Weights of a small mixture-of-experts language model, trained from scratch on English Wikipedia.
Size: 8 layers, width 128, vocabulary 1286, 6.67M parameters.
Experts: 64 experts in each of 7 layers, 32 GeGLU neurons an expert, 4 picks a token, a softmax router, 8 empty slots to pick.
Below are experts of layer 3 (counted from 0) of a mixture-of-experts language model. Rows are named gate (a neuron's input weights, with its number), up (a neuron's input weights, with its number) and show model dimensions 0-127. Each number is 500 + 40 x the weight over its row's rms, rounded and kept within 0 to 999. Numbers have three digits each.
Before each expert's rows: a language model's description of what the expert responds to; "mostly gets" lists some tokens that are sent to it at least half of the time. This comes from a sample of Wikipedia text that the model never trained on.

# expert 4
What it handles: Vowel-led word pieces inside words and foreign names, such as im in Bodø/Glimt and climb, ip in Mississippi, re in unreasonable.
mostly gets: "ab", " Am", "im", "ip", " bro", "re"
gate6:527533443464556570483564518495496459552517514494494555523496519508500529474553574483575544462557506572523512497477497513480527516510493503522542554567454515539507537519606539514491467551494459492512571492519546538424388444492434503490473438496566481483492484492468566530428475430588507515458472536461495455494545495468443487433500523510529505507494528500468511448568518460515570422508
up6:522487532493527479487552522493498567459478463463460473438510523468570484463489510502525439499490490406490527482503462412577515501497541470430482469485439440540482462439428513463533550457459506488574596491445487485545499465507406488436437496454492497528467502489563532525516511547531501525573438463582536529472496492497438574434505493494534493512585537446493525462446506523522513533516

# expert 48
What it handles: Digits and number words in tables, dates and codes, such as 2, 0, 2017, two, one, second, ordinal nd.
mostly gets: " two", " one", " three", "2", " 2017", " four"
gate3:537563549488515489538467529559468557507475440461492539547477443517581488466551522516502483468449523526549521463522461493482579553563526521593526492471522483455487496511500503509510565489464468531483588487528455514531545481516444484526548457470497506447544536479470542503558441567451453511480482486431479516545566506464454451498462436427536413486550561490430400512524440503485494511512
up3:510459505474504565530487496453475543472468470454553417499456513492476498446469499429565570482463513445505475459507548558521537456551520505451549550497445473492589445420516510496519557507550528471562528501459491472467496496575524522542553531437409473501517425498487505527527565521556544454569518504447482453453446542517482545497511539546512555529482505456465577500484444522576481512483

# expert 49
What it handles: Middle or end pieces like er, ber, og, ust, ig in names and words, e.g. Blackberry, Goldberg, logo, industry.
mostly gets: "og", " German", " count", " Count", " Aust", "ber"
gate5:516453458511497446562495447512442533525563486482505473524535465485479574457521487519403495471466506577451501450476495477459526511491486582564482530507471500498487601494546498482514471494460443508473473591505367526483451461500492595425454576478456466498505488547483501461538501494444489535475482552547523483500553492483470453509422476522542459480410541517472484503537536483487468554496
up5:476488499539506487512482531510524450501492502473565523461543545417469520450490509514465531508498546499559526539436573451574431554516444493502531462470502559537454526424466514439445504489514455538499514540513453448504464505520558548527539509520502541516460522536543474592494515558508525553463541452520391463454475431471488375545485524432482445546512461489499559509564480485533475492476

# expert 52
What it handles: Pieces after a capital in names and places, such as ill in Villa and Village, o in Billboard, Gre in Green.
mostly gets: " Jo", " Ed", "apan", " Gre", " Will", "ett"
gate0:611493486548455501521498487495473544503521527540466438483537437511482502472508509470413427516508560533443455496531503504517481462448512515516480504504453559466491484465454516508486464439588547519559457494456447460531463500551577533523490509566488562501575524515456528525471452446401447486498562518539560515486568492528417476545451498532460507460465449461454484441551541441481491521515
up0:500465493464555566517521473530567507460484506384531490491519505581503543513482497561431469426486482456581514479486478466463463466526454430488541519518512467535506471484511534571549501565520456462536509535443528476546504537489553447598504534463481556489469487515563511492426559524453542472517463477490516477436434475491441481540504463515515451470502626482567495534521494505549493539508

# expert 57
What it handles: Final or inner syllables of foreign and personal names, such as Hernández, Høyre, Tottenham, Terumah, Ringo.
mostly gets: "son", "ton", "ham", "af", "z", "ne"
gate0:474565551492502541451490493477452491478482452553531575521611491521522422453467578517407450532548515487505519516553439522526491591528490506508526479427536523538430530415503587445509435501502458529501513498468437421467475498512425498516541473415543496440481523460474459493469504532469503513515515497482512590548520456550535485489515479516443528506515493546507536496537469475505526537465
up0:506508499458419466516577611497489482464572515505578455476489488536529486455475489494454500438578533459475510483537559596538502443461514507556536533445491538455564514430510502537510478535513498500481475539524486487563530541471576553519532502510469564466401514459456510552541430529479518452400547465540449538510462504539542497506497466543493481563507463517481448530493501473516542498511

# expert 1
What it handles: Main verbs and auxiliaries like is, was, has, and articles a/an or preposition in after a subject or clause, e.g. "Its seat is".
mostly gets: " is", " was", " were", " had", " in", " has"
gate0:497574507452403456483504417476524481450491481445466499471458542470497518488491454490528467460494563469481535469483542453459520597554556508476539474488476521538495462508460534510500628498457466423522554510516479559557546565499404462539535468500581590502461509484456527440506497487487493526494440518500476522461472518559513485465468487563477510506452506467548533479484529503565542567476
up0:520413477511509494434550582533552497507436553534458509467544530573504472455510492459525512595497559525526510489429495575474497504479434477560468423470506445512502503526481479542462498436521522420473507455492540584540469463520489557521482553493551469503539455528512599512510468442489528533453419503538483501532466548485466533400510490540488515530521485459476482537543447475483440477485

# expert 9
What it handles: Number tokens after pipes, dashes or brackets in tables, dates and statistics, such as 18 December, 1846, 158,688, plus mi in sq mi.
mostly gets: " 199", " 18", " 200", " 6", " 10", " 202"
gate9:545487555478527530539461512501540537497496440439490493538508448516480529494472490540527549566542522551566531483454475459530457536491452491529523432446550480491508464500539474515477499443564454558525590488474538572550478433499487495498406414523468490467503462463493545449509473479468473489536471471447535518469460453495520481570582572609474494491492493548448424509424548522486544488513
up9:450459478484569474527476484500571473552479474455444502600542473494434527510529495502538468598465453500505481472527472409492422556506449562558465484496549579518567510478504510430515487475460506517481451507547500532501522515508478479576515523405450486533462463418567513424511439487491535492520512503572518570484480504464464514548477457466491561483547449548496477537542517525522511527484

# expert 37
What it handles: The piece st/St inside or starting words and the period after initials or St., e.g. Goldstein, St. Louis, Ed C. Cole.
mostly gets: " st", " St", "°", " est", " Mc", "ec"
gate0:457505494511497516498489530539480494507460456558588602554582528535510471500537512467537509416433525537473509431482469461511557453490476492493488528518486517506512572556524447513482531455443503487510542488485523470562495382496518457531444575491568490525567507453617502505490481457503491509513549471544486528454545487529555558462492448489516475523516478413493467451487484432541431486501
up0:505492442578485466489490510568435442469495447524548457510495433551516424552503486528464559582535506564502493535530494439510517539547510502499495448484491405497430546453400453514491530503513527521510534570565540527516472460444511467466507500505561509562492481543469455463528507538554551592497503500482534429496466440469528594538507434479498512520538539505443507519553464486495530486489

# expert 56
What it handles: The piece em after an initial consonant (Cemetery, feminist, Democrat), other short stem pieces, and year prefixes like 193, 196.
mostly gets: " 193", " 196", " lead", "em", " 195", " 194"
gate0:463464517494449512489444593542543626484533494467482476537504520550491545443564533558545526491472456520538519487472490554514504575495469512511506479416549539463518512547501495434527497488535526467508486534491492551575489478448516475495479476474462516410476483548463517548521577470471412537472457501508458545500509483475473481583537545479450500559476516501458495461537376480561532464467
up0:475522497514504551581499511545493549571580551509528453482528527537516486521517500447486480462473504497606503484452520559507516464449528537569492489494491547523439434422457571632487532542446450465532532455497500555479500488474578497462445480477519502531473498457487482524474506549483562545503482511498456526457484460499573486488549529431474471466455552439537537406562481486523509496520

# expert 60
What it handles: Column separator pipes in tables and stats rows, plus semicolons, bullets, arrows and prime or degree marks.
mostly gets: " |", "″", " •", "|", "′", ";"
gate0:472463420558503521456452494478481436515506461497554524494487540508567519440495490509422543527513416451482536572477391482510528470496547554500565478545535500443505521539566488480516498533508552495539502564385489463585519473484505450530481534583473560484496457495484488535485497509483515502487525443425453521534502462463493460439469500454432528435483575499524557503455548545515501488490
up0:556487606508475498506512475454512556463489484498414483534507466541457502508482536467488497558469473495526437510486448544404445492508487477484488503433500509478473484541536500513485455620472437513489457462538529407500483537437584474529396516544484591556488429473511501538564508498453556468522465487497501542410478501478555558538466519533555511537511476498503491494506445533519546495492

# expert 27
What it handles: Column separators in sports tables and career boxes, such as | and / between apps and goals, semicolons in results lists, and football, season.
mostly gets: "ootball", " season", " go", "ampions", "--", ";"
gate0:528477467506511472490617512494505532453578408447476427432466450476480554505532497545449486407514487508469525477465515487509513496476594488456479500490488478384500473426511579502539508491469526493463568557569462542478549529511480509480531485539520536440498485586487475575484503466466453535526512475554517532468483445443460458494465549456497486503501522492427489515473487517528496569450
up0:522562590503496501490444458488470471468494538521526482467575449456414560534545517466503503506500503524510485449408425475513517473571538522476463491546563442531543459460499552514522461569449539496404515471451492500514572500500471570576421466509512526459500474533522474449465541526470545472472486456510496454524568531496476501498498571543534534486512503402446499543531563516483553489510

# expert 15
What it handles: Sentence-ending periods, table pipes and clause breaks (semicolons, colons, but, while), e.g. non-families., ")." and Oracle Park |.
mostly gets: ").", "\".", " but", ".\"", " while", " where"
gate1:464495554475461543479496527533570599467479473536486539591438458530562497514502482476488524559522549443499476467469517483602545504482536515565516484412543465504503480520557506474497466481540543478525461585540458516525562507532529514493546409492502495507540440429464452498490507548487516538499563506563487526536487465490568498515471469477504499461490522414390495520483450502486439448552
up1:487497469540491510449559507508510542494429497490476513491499525401490455524462484520508491552547533423459475516473487521541509489475541512549503518465541470560498541508539528452533517470457499465490530520557432523544530590617552534443556437478532453562525468473538463548492450485477465447470452570451514516527542451487579571536545472548561525608449523475475465495495461532484501480529

# expert 7
What it handles: Digits inside numbers, decimals and coordinates, plus $, %, km, in statistics, box office figures and tables, e.g. $50,000, 2.5 L.
mostly gets: "%", " $", "$", "50", " km", "000"
gate3:527506468533520580529468477517515524471514534480453533501517515474546548504467491408575487517429485494597542496505501455465424495514541471480547509599445434495472473516467463476462507540509520545541461477547512450440586517493543517536451587453498477439433481498510470523437486566523572506528440463480529502448536514445457499507518451463451532441430467562484496480521550538545518475505
up3:546486446427482409469513547573534509493443542513508492490591556510542439471575533518504544496527553544529581477487562536479529518489575508450560487549561548546571496429506524444490506529488493469559467474495536514519593542475440463431510528482478504470532489520492555530524426545528474465451438535501474549483471542446471517510482491514470488523535502468532458445463446444531467470491

# expert 43
What it handles: Opening parentheses before dates, units or glosses, plus initial pieces J, P, ac, ev, e.g. "(born", "(2.08 m", "across".
mostly gets: " (", " J", " j", " ac", " ev", " cl"
gate1:558497537465476446448506590492538458457511538474444508566429484492535401542492580513507507453499437512504528433456504454510530519476482494514522466491564407578518449516518546462462506481460534465563555520456558455555479500521401500503549516509549503537510438517423529487518496502563568509559529521493521499500495521503523457508558434553435495459521510523452473537534437503500497484548
up1:478475498477516516487450545469477504573583497456463538541502491521513506530483547513555485473572529509557478472531454550486490491546504503488458456515531494554503511544463495521532467460490494562538572476480542441455472543497550570542499524401448472568518486560627512447511491507554464494555465438521502492529437429500498445479512523539499533503509478599536500460420570440484445531471